config.toml
hidden_size = 448
n_experts = 32
experts_per_token = 2
d_expert = 240
normalize_top_k = false
beta1 = 0.95
batch_tokens = [32768, 65536, 131072, 262144]
train_tokens = 448700000
Below are experts of layer 5 (counted from 0) of a mixture-of-experts language model. Rows are named router (the router's row for the expert), up (a neuron's input weights, with its number) and show model dimensions 128-191. Each number is 128 + 32 x the weight over its row's rms, rounded and kept within 0 to 255. Numbers have three digits each.
Before each expert's rows: "mostly gets" lists some tokens that are sent to it at least half of the time. This comes from a sample of Wikipedia text that the model never trained on.

# expert 28
mostly gets: "---|---|---|---|", "|---|---|---|", "|---|---|", "\n", " Location", "|---|"
router:146157103117128123163154131138174110102121086111178157120118113142138175084174091142141164129093076136150116120148177147086097099083152168132083071122162107073098148077205122121136074152179189
up0:176182093145124151210181131173164124142050186185066135064156114091131163143125131017137150102093125169129172203099116102122132147139093131137131099112140168120086130119240106141118125117115129
up1:130134103135168115148107122121132113134156130132145109114181126117061157099150149102145152148130149184155088213172127140098159110113086192086124152133151086164088195125119133179139190124188111
up2:073087130136095139155120144142180133076141157107165158160142128147100081091202167137121178131086123104133143154106146151106195119161117126121163109072154114147135094143153148071101223131077093
up3:100185134190121103042097108132154143153135059166138148145100140066151114123115143133098170121130124074114102146138132137151204145102153156106097122174169211097105153123113146094094080110116114
up4:155089150100156134136131138147076139142096122099097188149171107167143173177167076100097138107150144168111102126152083139151133152156106106071189091209221073152094087116149159135078080082168103
up5:154147120113111107114157100189135149125022079112158113100139205123140135139134101146097158083109096133105131146076102173106145127137143143133093118084124178126177166100178170146135127183146154
up6:122156104011102085112173124143137141154136117103146160122181176133159110109139094084150154073171167100138107144165085137115147085070103112095133138120131114173101116127190078062083126152136160
up7:146082156092096136126094068102102110154139155088146155136159166062121165107193101087105159093130063126111113143162126058178146048101127134084180156102165108108131024129215127095089105222128137

# expert 21
mostly gets: " School", " team", " number", " Party", " school", " years"
router:197114109136137166088151105134149184204150065055026114144127151119086130143154104141115148144117176094110099088081070145129115121064143131121128132136081156058129121129111133109128123153191149
up0:129153141135127190155118089163138105139175098127102108059123115138184121193119160134175137146148151084153134114117162086105124104143128096104104162194123119132075143165128121121116108118178120
up1:183118149166130111135086136059125156110133118057085095098090151123109104101136182165137127142091086104162105074145114173129136144151098115124119144122139164095142201112110132103127148094183131
up2:124167103144130100093027143119132115134149106158130131136175071115130122149108116131144148107136133197122155139065151195086076137187172130025179133145128100099151206196137152160058140109123134
up3:154097125093108157096129136093164146083172076145115113107188156136181143132180105081122129099121114162168148132101129119143131139116169112123173090117145090092108109102108125101144148056141127
up4:137192094135107094097095159183145125168147114162147109141150113100131121119112116118157114089090122126061140146103145128085206135089104132096137115103108103154155087166137101157227106159125141
up5:096131161094170146130169074102146123088215101157131142138153101131128146110174093153162138018083138110100103141129092121159136091122172148109115070140125148107153123117133182108164089132110116
up6:130107155102161146104114117138100174200130131131132094108159100139076150122147141140097121173157094089173117154113087192102115121142135162154108096120151056197088159124104151106183139110100092
up7:108163116126112157142142129090194103127110131070065135177147132170144144083180103099134158122094116128162194150163150153146091092130167080142131107151107177120129097143147115143161092129121061

# expert 14
mostly gets: "s", " Is", "las", "ins", "ts", "'"
router:116170143142116151182165135133144103179075180121185163147125087116099080081159112151158111131092120089171222152140166128151131160102160151143148120128111104126120094184198126110143101077139062
up0:104071088125103092165123079116117094093141169100095152109087141080121110160175116126108154129124181130167157139184129109111121108150115081132191121193148158096179112131120124204171152131128105
up1:110099120174121120125093200091121118150101176121167145137138151140167165153216175106124100136140161078128132183144164081103145113153158081158116200117094164140141102128228140152087057177127127
up2:173115112091135063154098145102154204144126074173104135080106134110133125096117122128072128165097118058157102092172139118087115146133152128128084129127157089094107151100180170120138103120187100
up3:064180226145187165117133134167159111107120131100155127171054136168118110088198145155141122155123138063130154068095109111110109167220148149140109158132096117168142079084074152143120107118163108
up4:141105138167113099154143055160108088130120131160111106095108124094126155084074107192137112081089101144115131137176142107130174139129140161092136143146128129155089143169160109134159111083170066
up5:129119133157196114167089231135088106150088090159081142089129146130114095100136150189142169163133065122155118082071128138104132158130095114120165126129086208168095112151148092139088121115121170
up6:100102146102176096134092118145135097117138136111090111116165140181061141142158155099111173130147164129091125160078118180119150123147118157080155066086146173135101145139118161133159171134134095
up7:074158165117104068147155136119128122076153121088139077116128090071118138131160089143060107053085108140141153114152141146144161099092183144135098113168118131164123176162120079120127176111106143

# expert 23
mostly gets: " John", " George", " Robert", " William", " David", " James"
router:154160133150153160065121156117153108172179179157088059066130113132094060128049106138081124134110113136191113133107135121116059125163112135155125138163118203151151201076112127120149115094098102
up0:177181114148114176056168085151123124204171110111118127098169156114123148104165155096126120150166045152132115178154138115140177140173099106145152132124111203128144103116158117134096137054103127
up1:041102094111075194080122069091109097092072160166171108118136171137110112116177124101141102208129091098130103154150133080119167107113151098156145124120128123113059064157090150169175122141169078
up2:108106126204148145052133095160129190151117142130118102102080142139096188099132102105172155123090087164232092107087146116080048126056133118105079103093117122126151115179151113136092166072177165
up3:129127135085092085125147123053175112182126182123168213189110137162078166098148132115110153057148166176113082118131130064140122086100126118122139161164147163100080172123110121118144100162151049
up4:103152150117097191102185144159156095121131088133056055115133125153089167117098092175160160092130111133116140186139114186145132211100089111129143123138132134128169073130167092213120132135100114
up5:088094106084175127144114156143123100104132157112127125148081138089152108151117175115124134094158124091109079128132124127123140123075148163180104141169148173155114163131075155108105162100122069
up6:108052150100089115097204176125124105091121160120179101171150157136169113078152121120129177165098114061100093128093122113096085145111165114074125116123182148124117136137104131100088172163142148
up7:178138116162158106074149093133100143078132119114124108170135207117130125071079088158125149169111199118114105115158059128141137049057176096102155102183128123133118102104151110200147188143182095

# expert 29
mostly gets: " well", " use", " large", " own", " very", " much"
router:153133108123136097134103131167081148153135141157165113172150090137188141194146129120098120110108149167091112107116114185100152166122055109173128164113075152156165136145185101138126133144114087
up0:154131138144223093090159123129126182110132100124156125160131133108111110078129225091085140107132095102118127182144126144130128167142069071118112118095080165149082086135157165078118141111081139
up1:108159184092147105146137188102114152138134119066200091114174129093124067119132142132125145094132164126101115105154141160125138145098117144156092117157087129158111169152147135112092142189136143
up2:115127100129086147140101146125112118125136076093177179163053133151102114177085121112096162138170090127126118109130039097147113097147131129149130124122090080153107088166125105099169112144086082
up3:176156126134080097073141119100111111089171110113180113106136127106113169089113076113100128108129160190085099073115126126140106084117095125102120158134126098186126080138139102149089175171119129
up4:113125136093176141073062192073094107055139097144117115099150114143127102146196165151139062133170092133096184118113101115069146163152110152145134179080065091131052172164111114145107149084141100
up5:175117149130130094156135159146171128148138102143117099107086151165107158091160126109154173118167134185143151154109131110149137142146075158134106130155123036088143139108165201158139162118119118
up6:108138120113125138160144176128176143200174128113133152097157148136211120089166155109145172141145118075094131200099105115100123143145095157031135148119159140084126100116190116146174126155147153
up7:142157119099166174095111147188099143175098126061155139094135123174051128131127171118100105102151122079130172210131063116126123103102124157151153133123156129090127085094115079142109064095095161

# expert 2
mostly gets: "idae", "hi", "ensis", "heim", "ira", "ski"
router:091177085148117138156080132146125175086175187152108121070159111064130095134137153148112136113173115108120138130138130098147150189168185186116195146134093145103175131092146135104132149087069135
up0:124171140204134162128112110070220117116164059142148099133138190075112108113147161083154135123094138156119139156094122149150145189145156140145147167124120102112099055168121110129148093147143110
up1:153118156126059137103134168095146128132074158069169162077187087125131158158134138168158191090156130089081127057092136139148140107116094113120144148136160097066121095174157168159100164092022133
up2:155112132124120101123118117108103124207110165120096075109189099080163124126144110097149190130167054146164171103111133103176104092174083143105134067111124171126123070144134106107130142080139081
up3:143110082081105147151145099129124112069125197103111178088181097130145093173119107143118128095072102174112177161162134132144143173175148141134111153061131136108174190170161134149125167136135107
up4:137160094100124089110079130139061138092153087111196178177132111123124144143056107138121102100083156155106155106140057172109118184162134124150139168084155111112094119108172132118168099170129179
up5:119102162118092154207074165166133154079086140156149093072029143126121088141130191162160107141114112088104076120126093118111134147168097204138116119076140135103148135156112166105121119111114120
up6:107156158049136170144102123156121170095063150120120133099165106135139146094196116139128102040131073085141132144144109145129041165127184111136213158172073086203124148127177095135129163144120092
up7:113131122105131165170112110117156174123086074098148151116178147074150095173095143158084114135128092122060135083141084098118113052105144131137157132110131088105109121158163126165129148174077130

# expert 11
mostly gets: " research", " patient", " Racing", " medical", " Research", " plant"
router:097133097113139189131106145103171098121176180113111118117102080105149066163027121089096164131142113133081139089152135147143075152157092169187156125156127113172174144122111107126108143126192091
up0:173107103202095139113151091161094078122091079107106185155107170154109135050131090143106125107071045120141134110053102088145182157132153123065093080148099095093104071154174101128101140155141178
up1:116054160114066152150162091158148082135087155158140123151194126091039144146125174085160076143184065150114132112164081077114153151133111111116143101107108117080173146120128137050148155086114152
up2:114147105186117193116159097133125124088145123135039116127134142129147101209148138097093062056198129123071134105153118112168154121176086088071130164045140111149130120195135106123152157107136143
up3:151153137152143094141109178124153111150166152082122105095091079128082089184093169066104190096100141083143156081102140096089143194129156124171133102101155116104098123119148180139100130100121140
up4:144111124143177120106148143138098140094113148121167089094131143158116137157106098093157121157098097100100172082146114099124110220102120131128140103206134140184135114112162155131099151132115114
up5:164183120123089105100159149177150087162072149086129130178162113146077096139088151153075117095162141147037110125141071135163134146124139132146138150113145124172114129075135131098129127131122149
up6:118145126202142104118113108127151087075148115143168098147093120184157134125167148124134105100143160162125229110093089127106062127110123134150073095124134124195146089117162170067145166075125125
up7:125159204148121124122172119101114107073133155129133109171060127157085103132162185126141187099099170138154125099128165193093117101076156105142111127116114159136128094196139084122111137135128113

# expert 15
mostly gets: " River", " North", " north", " south", " Northern", " east"
router:136086147133141200102140178102056176061139143156113199140107171147162190154177104128071125150140160094145142132110196111142107068179096146057143165113162108106147114150108099050110066156124108
up0:171108114152079136118113093124105129109144110095146127115090193109104167108144091131107074149122147113122140165163075115162126134084062082165130103128086124102128127134109135129138172114158128
up1:115115156166136132098047118058080136118121073131114088153059090169116161227128122209114128187131143134116071128154165110143093128121105144086159097156083116130152132129171172091183159092155125
up2:140084158098161068127096156082139120156148117108157122189084131079121138169127107152091153145137155194141091153164172101149114191126079129113172172081194129090154159143184197144129117092173107
up3:172116110155116167205109110107124116176117104135178169131109202143107148203126125093162121114108143141127161054100176116132105121100129153143175159168141140091194166190139129146111140180176200
up4:119130197117102180165094183115137176113104160063161157133111140155152138104111151117134091156137107114135158124133166154057094147141056144126080069134122133118092091136120138137091134122122182
up5:060114183147157171124146139096119099201161101146120140132122158143110180105107153161090129099117156124115108147183078119102152141129082135075128159132138178117120099189102142171116157114140092
up6:112165149138101175080162144145098101166146109139187101134109155156137114165186077113137137118184103165135142130150112181129157151108104132141097084140132102126131113087070116154113133185136136
up7:128095072082141133173169149133111083108161133120065178123110160112094122103086130174136093108145205134141081136103067100145086106145163194126161154100185134107157135188125150099081159123110144

# expert 12
mostly gets: " States", " US", " USA", " California", " Japan", " France"
router:113146120128123156108126114169130105026153083120119088131133131158134141089121121120094150147097110065174177137068174130125088105145123145055193134169100149153129133160116106180152124185111177
up0:125123100123121115127121155084101114069113094131141153147121155129155169150120098115129101111098175129062117079065135049137130139189110076120171143114086083081131152210151147166082107186166114
up1:110140163079141119113100129159137113149129159091129068110191080129095117128113076070110115181136146088144119146156128180077100136128084109106095116134115087105104165127156065206088174140146161
up2:068176167109144124090198120074108163108092074192076182110155101200063135151152134128125100107128089164122174122128112100151034148160106099120154176198166117200179109148115146123182188086114116
up3:103128147155119129146121122103098074190108115154204087060150149092173096128125083140110073095151158097134183116102172100096121081100110117201110117125068113171168089090117112117056091115101148
up4:194176123161078096097072098072154099138165139088149097070115119117168131109134136113108151157131181149125126123153127072150143171155155127075128113133152197132043150080124119122107137064152061
up5:116173124107166090137080182111136134111122105118142140161128156128176132118135148115120115088111111089157119107166168140165143144170103083129080149155107106119164149159210199147128149174106122
up6:159117104172123129139121115094098095067097065102110123072163178142135217103113118093127127115142157146170144123095113127128153127149090174078155119198096101136144134117097125152158118112132130
up7:146090141107066163125139143105121168126137049073113159122114161138105131085127188104117169159109156129161171074121127137090114110141134102174149117092091099155154110126164087091150164169135124

# expert 7
mostly gets: " was", " is", " were", " are", " first", " had"
router:132140101137081149109158067114124077146166091159092151126139163146106177125147244144137138091156087152128097074150115142085097194108145090145066159172089089107128174088116121075122158146160137
up0:117082175156156162113106153144098131113196127183131088103169134102138118115156139109120168153113124149131166141144118146073174176110160093130150206093117125156115205126151062153183094116205073
up1:177167163176137140117167110114106182120122161158114091121171108138108074178201171081178123106162108164051164217147134072077145167093103056102110147151117185141143138132129131130138136152182128
up2:111129151116136145173112141114117055145116150088159111150172107163140090172089150165133075115146159130120090163150110152148189116070117154082150101129163126119118133112124149133095109111129058
up3:106090154142126102161138118110135153093115175125087089083189128115042132067110113161136126039128183116092105065147075096120103127090119093120140099165152120116128136151162122139051153122136094
up4:077088160159110057157086133165099160069159096108125157148085151154092066135144167155073127123060109190065089129188131171147148094100146151133104125100158169129091097105095112157148116101145136
up5:104084182131126125169096090139156152160093130139111141162141168125092132178160152163156137164171152145092104114125142129112155188123122111130165166153164118123107095109150128140133156102144063
up6:155102148130123145082178086140118119087131217117145099155121121155106113166149122134115169146116168118128120143175130173131128152148156152103133179158184149144102058122140150117134121131165111
up7:151098175145120140170170142103105154160137119142161120130197126154134177084108118139148167168125162112096097159146127100089040129150115113147154115144143134057130122125149107099112172148157137

# expert 26
mostly gets: "ed", "ated", "ted", "ized", "led", "n"
router:109181173132137128084117111161084124131083154168159167171049068143189141104114096138098089139124164166185146114153103096071144127110163109149103095170152076126157092107154110135138131137219127
up0:097164120110133097106112135085130162155160130106100084123079122163035192173156099102173083093136118183113119181091183138101105121113083207164156109108133140066191121103162128094118093120113127
up1:090114161161102076035106103094095114129066098085154110184133091120123081136180163096144153104119119138164126129091106123133142094100099138147145155066162146080172091093140138140122139065135128
up2:109121136109116109167082134165037079119064178122108119132146116124140157131147130142169121131102125164137130166084145163186123130117116073100117125110122154119125145138120104145129157044120126
up3:136149191091114088119122129126154178181196179093138130079115153151078081105102125105018123079158178175097099084193126087140086115117129140118155140124188163114184190093165126105159104206103174
up4:122152123155116053095112195089193150166074119068152134096110090096142097076079094078120094184160163144106125077201158130107115096134186151099120087125138135183178109075148150117106123160061136
up5:107105143119139129060107108134107127087113125234117107101125150184161153117176122082080145122134109104090151105199092117109131104114158134093128084153104125162085155005072131119129106144194167
up6:149105103179041071134117175162177105120110111112120128155139154177130132099129086118125127103093142134112112115067134170153115113102125141119170128169116159093118150121119151157076151165171104
up7:113190129142092111058125134145159163118136149104141121140125099177087098102185107122111083153088167128160120136139115162169075097129155110091145108080230133099133086163149083104134108199133099

# expert 1
mostly gets: " in", " during", " at", " within", " for", " along"
router:137124136121100111118152105120151201071148114144064129159158163148169151117131204171211159135166107158166093156130114095122166149107134088131131150111150160167130103150084120142152143131145170
up0:099169120138061075172134160116174143123125143089077102106113107125110106103145173162217106192075121079149128150145132149138076105135167092148144169082119190043118129160100124139070156090139097
up1:155124110121147159072141084140168118148143138100088111064140100134104147092126196168123136120166117093072084118089182122113115159114135134135124146097129142151144086123124067133135114114171112
up2:114128177118135161124126125131099127088170202163168141128127156112120186139112145119150150112111127061115183132145112123157134163200147107143148166160175189108149143132168145087114086138097120
up3:133113144129095144084169125123069159132125133064163120134121109105153094124132075131109164182136139177112114072102140180135094099125142140102080107091094141022092112103105137162135140132108071
up4:133075130152084154110109103154148099140198116087099143142178101119132121108139161150083144159094078066065169137149151118134087138120162110116141116125136107129121091081113083109128115148090109
up5:169137143094148119128075143130180120126047103131162072122127109095126126103125148149120130134110160156159087078167104142144175153102083145116180148176135147200147124176158124150121126149154171
up6:113130088099152109181114131117125125104176119149137140141155127117154168134117169137139144104156140078153084097106121127188143081132155122143190092126131150099184167098191116152135115141126127
up7:091113142185153104122131113117141111087125129108194115165112167101112102131131107090097147112099144113163106165176147190132147135128085166106160178129103156133067103103153138114160118083171135

# expert 30
mostly gets: " people", " others", " students", " countries", " buildings", " schools"
router:173136156092119086110135128089158102138114121130090165123049106150147063180051130112121132123156124176090088099165139116114065134152124154141108094176074123142119146123064147080142089087103119
up0:129130149161131134107091076161104123136146102123096117124142103112074077109138161114094122182098047144130149112099114177112175134116137121067129177150122137093143133091165113130130099111158132
up1:098078148122144091084126125123169106112060090111064116134149114139168128157087107179166151123096152147171144159087130142124094168108127140107134129146154161128141117186139113135141123169047092
up2:099103183124132099146076164145134087117194127173085178145130089110126179101131161089157112048136096098127148138117142191152162146122084122184119101121098166125117130152119160106132128051154101
up3:077132140129078143092127161198064164207099143090132096124171144118111055108125139104136117098149112135096082119166137144114193090143108098109149000104137136147090147103115144145102184136137132
up4:249155135137091134094123101105114118158164113083104125151110074084144130150152140114067123170152114143122069129177157134087132150165140107164134162143108083108146113096085151098118166108107131
up5:149084167110086127079088087111159083000133152107082140109100137145178160101097122158147108034170127134115068139115185110071070198155138133085104062164103110131189056093146103061144127158122131
up6:094148159088194177165120115148144161143123153128143128135122179148167174128152134113139136072117097117130109163117125149107178033066110141057158145167098177180140119097125115177150193113157135
up7:153131107075181144154151134153188187047122123113148133061170148114131118154160137081105083087158157155123105127067079132026138151139124111158133118103144141149145093092135120076119139122119191

# expert 10
mostly gets: " f", " c", "conf", " b", " dis", " la"
router:100112118147142089087106125172151089187163124147084152134102130084132120158118099165108111127151133114115125133123127113111149112122144167145065152083118113171108124080045119151128122162102085
up0:135106130128100094082149096140064085091081113153127140124110140111111108165087158174127142082115107098184062092137114044105132144108117091194096128159070155191113153138154164144140157087093131
up1:146184143164093097166099117138122121113093147108116106172116181123116126112184121082205120190157107156138118169093121161042070230186165090137126134058137160087163157106085165132103096134084075
up2:117138141081121139157111151124159212136111047134067210139182077088119127113176125139041094162125018180136100097130156142168188077101124069079119156089192106107097141127181164104131209091139119
up3:180148160147106127175056146126164129099143122163157177161064128092143189128193111122112115101110099112104090097153150119137123101064157118150100125091118144098112107115170131126120127114138113
up4:174133151124065154132132087143138149100085111117103122172073094117159183122122137157060067112196137113115104123082093157254102129148131151056154140097101071134173119114106144145135148125065219
up5:118164104190167129070125171201116153103150164134115089132188106143107158169167165146145147083104154074118129089078133172125163152110161083158154152149093205180141125142105118128144122117069122
up6:105083144132190086132178122101154176150145142102164137134136137131206122104102142139160165111098070132151120074112099083096116127109138147126105172167145084173115128111130149094073168121145103
up7:168091135131183127114152139131163164162172147085121173108112088100150122156128127101118225202189159091164091158145144133163152125131158129119058169141111213180126113109062106108160183102094123

# expert 17
mostly gets: " Ber", " Gar", " Jr", " Gal", " Gra", "PL"
router:093067192164126170119139141123132091187128183079163111135131118101113139117118100058108182143117194165120155142142120106126107155163060129134153104120166182157107158128127103173090094136126101
up0:162155109160103110058154142109119080116155154070119116138087188149120097173120146140168093186124209163170124145149106044065112149172161087158114157143134159090127143110143164122094199136137156
up1:159107155115111126135154139127170110152073104026128099078104177165122173145177176080099158113145103139113146156165133124119127083107064140134135125108184136124065162099114197159112158096154173
up2:081167088098153147128107110101138139112114128125128121138134140117156147193137105107153156130113129112098156142124138096119161173157156194113161137126118130173123125099136122122173132117091133
up3:159088134104134119140136167192167146110113132120152055113104169126095093143099153087088146063133121143160104158101109147161170052088089083091082000087123137126121136125140120153142129088086144
up4:176111157179135144080102089127111150071120137116161153214152164097093137097167108134121164126115123118138107151160140118109148130057131099129112100109164131162154169152135125097191081118136186
up5:086082155086121069115155095192132147112124189116130065098128169152087123171100175097095133122155144158118095156183099114159109164062100110101186144076094165177094136104117080179099165130163135
up6:126140182128150105111149129134098195128116154160117126089109074094133131152144172076096140076206095143178199133195163123134079082157090153178159102193162115142097103107161144111149119067158095
up7:182121125145198162095002131137096114128142120118136051150161146091130183148151116160153135121138134104136174171164091140141098118124105132093162130165162104144090135150168083165095123108146074

# expert 8
mostly gets: " Ko", "le", "tha", "o", " Ze", "ye"
router:193090090161164143157160187139079126164144094153114140122189165138138139108151110113146139125127162127178131144096065121131117094118149119111167160154143139161114083144121118157141094096112182
up0:105145115167149130112081083079100101086163111173112119109093146101148163079122181193131186174080154188142143172062090131128116102152201097068120108183178115095083077118160158119167102073086081
up1:199172143143114123171091149121148122116108161124166114106155143133103115101183132108124129124125099095100130151107161154161178134088167109153062129122063120096157120110177110171161119137151116
up2:131115150119092135138104162141137116093126110111159103071135166144130121161173119166102124155124137190152108103143122135108162156170096161148109110123126120159170123154080131139124167103168137
up3:144118082101122147158103145143071144172100115156191128120159121174078159122136086150140107123141157210169114131176090171131141116132109127115138154144166135115144107143108148174123101107116160
up4:114115150117202141074094105140089095159108125131085035099137135140151155155135155104166115097095145111133103172116154136142151156137114157101157142117095213118176121110128143137149158081159100
up5:141084119120093132122134109168108082099143068124185089113143167085170186151147173172169127135116138138144069137124130082147143160154083094108099130094199165127078161166129138114117194121124128
up6:113069078126142091167120144081167124087100170145173183088128212135162095115160082126166138139170167124093076119124153110119154087161060183130154095111083099101161127087188158126110105131117139
up7:199116083127142231128156146208101177134176134116208142151156122138124137136118104135122169149163193104068125121123147135078110081111107162139074112060113138140115054183131098145088114113129161

# expert 3
mostly gets: "w", "we", "ci", "fe", "di", "cre"
router:136131110168132107152124134163147124104074098107174080157188165124139113093139128149137063096064157103112150192179100094154169153100129167080119189114225096135116108154160105113125160178068162
up0:150156118176138125226168138111195165137132116156235144082115099188065118156141104154078104145126139121125078178175140120118181141059148150105120100099121144107134098127093132157082111123086151
up1:130150181132165149139131159139139139138156104170122124127133069078147140150146231112164107076157162200147199117127131182175173131122138132051251143107184133128136168128127131115128119132100137
up2:142179135105173146120114113064100137095135121101041146167110191094130164069172152125082123171112149141107113143116204154134135145137165138142137120104087179123113115088103151108099129176148104
up3:098110113098124134142140134117185106082088070122169182148153122156153135120162185161179109144187148103090139160141202175158081180163139141167132152162124087104105084100150148174145186126124163
up4:170118144094108131149117160139147143203069120118147059135175126072166124111105147082147121148142149147141074167105174160119123164156092103101221138104165130109135111086062177166116132155137173
up5:058156110140098119117096132080121120192148134110120134079054093122139118095178119149196111133146071173083185116091100110077156140108121101125133096181170141110132006087139147048094216182124114
up6:120133119145090140106148120148136160145149151144110088076142147128128092174172090137124184072122054162130143159118139153128150185186102181172117149109110089094115129118170198125060146120118174
up7:070092125100150153135101124130135142122113118131105144160140096161083129138192135089122122136117109116119108146117155160118089110094108142041121072110124167128100121141055171158094138133105133

# expert 31
mostly gets: "==", "===", " =", " ==", "====", " ==="
router:133104138127152097176170141099140089126144119136127159105100108172108117142113126058160135154102137136135056108175182132155193132152119149147096115105130161100094138110177113186142137112113102
up0:100099153142083126071116139100183139096083137115133123116149117173132121120141134146149134078083124118092113074123120112132170153116093190058196136128126143146070153090156076139135183130173108
up1:120105084134074110174151105110148115123130102133137191080147103106162140094159099128161093117159083097171147068100120108157145175185120129085042169149142178161165142121186134128124159159139154
up2:149107087069148122120059091096103158176105107106088117120061128104148147124124108128077129119196082096144142139089135114126102090091156144120152095150171082133102151096137122152164134114140115
up3:129148107115146102206136171140113122112121119083068135148132089147136134121073160103109066168121125093101143114141120136136124165099142119077114125156080160118126087204159074180125128162147166
up4:127147081087178104118100101105094118095188102050105098112111173105101147092115147054123179155160178151126164085125087149108101135137148120147071123070117087122143079176076181085099091142144156
up5:043072155079131131115098114143136113118116113073133071120152206097109157096102171124142148107171039165150175164116148163135174120127126078119133131112171133073135129135201170126141144143082145
up6:161122147179147131113176065133139169113150116149154097118199165134096139146083147101111096162095118163158098132133144138112072071202164110155166094126144098179134096171168159091115129113196154
up7:146099172143103163115110185158092157079146157132091105186194097077059072166048167108100131167137152107143165161142123116083086141181121077151136129137071091176147181105139092142130144125175155

# expert 27
mostly gets: "The", " The", " His", " This", " They", " These"
router:115118228114089089132187166133163135198113177152055154095174127114056121107145143178087146125106101169117132136122123129136134111111139133175171141121119097122055104129101156120089154083127179
up0:095146127126157145130094123143104083119106112117123096140147157086118100109104087170142170123132097087171106166122096090145123130039140102117081101098113117129093101144144106052150194132115120
up1:155087140167093160130116125118089168172137143096093185198124159147153090100152136167134150146110147158188089126142164123157096093188168144122098165098139131132116080148184125164166145119086100
up2:082122177140154145165163102154108184167109121109138132123154106148069197117162177076178201116138142085165151136069173092095146115173142092112128122096139067179135066088141121102176123110106113
up3:084191070097125124182133121102130136095138119136143094126136195096107155122177192102109089128129096135110198107173167181110129133091135151140123145188116109121180127119127126093092180167145166
up4:124147179139134191052145162190105127081140146150126132143207190155087225083185102122104114166181097097124128131043078111118122122127124083127086073132150095148125138146124138118117103023041153
up5:074131094138134139197103086137149099128054188127114152163126119167192071132135132090132092157117148082097185193126116186163118181134123188175242163117187090096169155152164105176177094129160133
up6:137180167168145141108147149174140185108082077095112096117110133208154154093185128175120164163085136135118161123148110160109164194114157110080179104099099133122135093108145134173097166160083114
up7:165145131079140150109140101074118116126209081104120107118145098131172127079117106126144114102112092158093115107128165174099159150092147123191047134116157125166127126094114165145109163116063159

# expert 4
mostly gets: "ical", "ation", "ency", "matic", "ology", "ization"
router:072131096128149055102072070148153146075083129165168171123088147139139129110087083160065045143117128174111122134133128093156148148092147136132068099159095123097092158110201127122131091147112044
up0:142104167097056152140184133102149070107089173103159092116084109089079109122097096135165087119144139198138146154142134145117111177137162146156149162118097168118140096120116189062085166092173122
up1:092093117098155131116135112106099123155074111198147130148133201146124143110103094117144120121129115157117131167120135115141159209102131127173075158162106092115139087108181149142129097112125124
up2:131183072128100138128110130146123137131101147109143107064122154053125117156131204130132081144146154122142126131090110149091109103090108143177096099141095083109109124129164119135145139182163146
up3:130057160121169103174124069130173166095158118141105093076078088203082110090125124116116084141121088104122088112152163151147178056116127104101112149143107159186132106090151132142148161103114106
up4:118181177118095133144122025107097088124167097104107091101146128085125178115127116178093094113085103155157092143150135142156087158167117148095120115145142187050117168091145118147172129161109083
up5:129149147094084105106081124168101162052116146179122195151135124128119119168150094127166202163119082126154151134168127176143118146138110194113182077117097127123098114182123129088056100157154111
up6:113094186133158081153163054127109157130054138131041119148100161198104111128180130166111145163158156108143116122183105173133144177084166158139174095126079151098139119134198098066150140148174136
up7:102115088057101144063140106166142178072135143122118162137110179145126136163078116106153126109131112135118143118148163159188136109133112138125099142094184165095142105134131126183059105115149118

# expert 9
mostly gets: " between", " −", " total", " from", " against", " average"
router:176076135142069103075078123121091135091135107050118141165100165169061135146099169150097108124148170132084098113102143166112148099116142068135112121142129072096078100093118125109137149132181178
up0:101148074097092046181130168126132113120097186068091137175075100167100149141142099171105127095157113118174139155142158067088092186194119069151126126094153104141093169079130148168165105080132183
up1:097111084089100168088156093158121142179169101074131108163120162111110144117095153133147100075169153127124116129135058092132168166111159082066127137089131152131146132125137150045180096173069095
up2:167086122107088152121124145090175121167155078062116132116150093137117131152115125126098163132087081124176173146106162094116114142074146118192128116129085118128100103178152111126145145126147112
up3:179139130102108137087105137154098147134133058133133155135160127132131113113163114107153151181118093110133139154153181089116100110147135163124173139077123147159072083122124142147117115148188112
up4:194151106145116177103152131086127122060102109110155122105140101047056100092138098125144109135091173121130154156126117117161121070124143158109148087114198121100119119119134131138199096109138081
up5:108067139122115129073143158170173127097107159171138081111175074119122100142097230134082103128125183155132149162114158143128122088190137255141172081160167138148133118160133157170095085095130194
up6:140173196178087145124108153138097133044163109076097147129094156179110144101154128152073157109082125128099115164095130159129096098155118140101137078204081147121143119175151116117165134116112106
up7:144181133120060112077148170087144013071127051148131133064117102181144114090172151113123131206160086080142121163147131114117123074127115144095110105154174142147122123109118077118113104107182144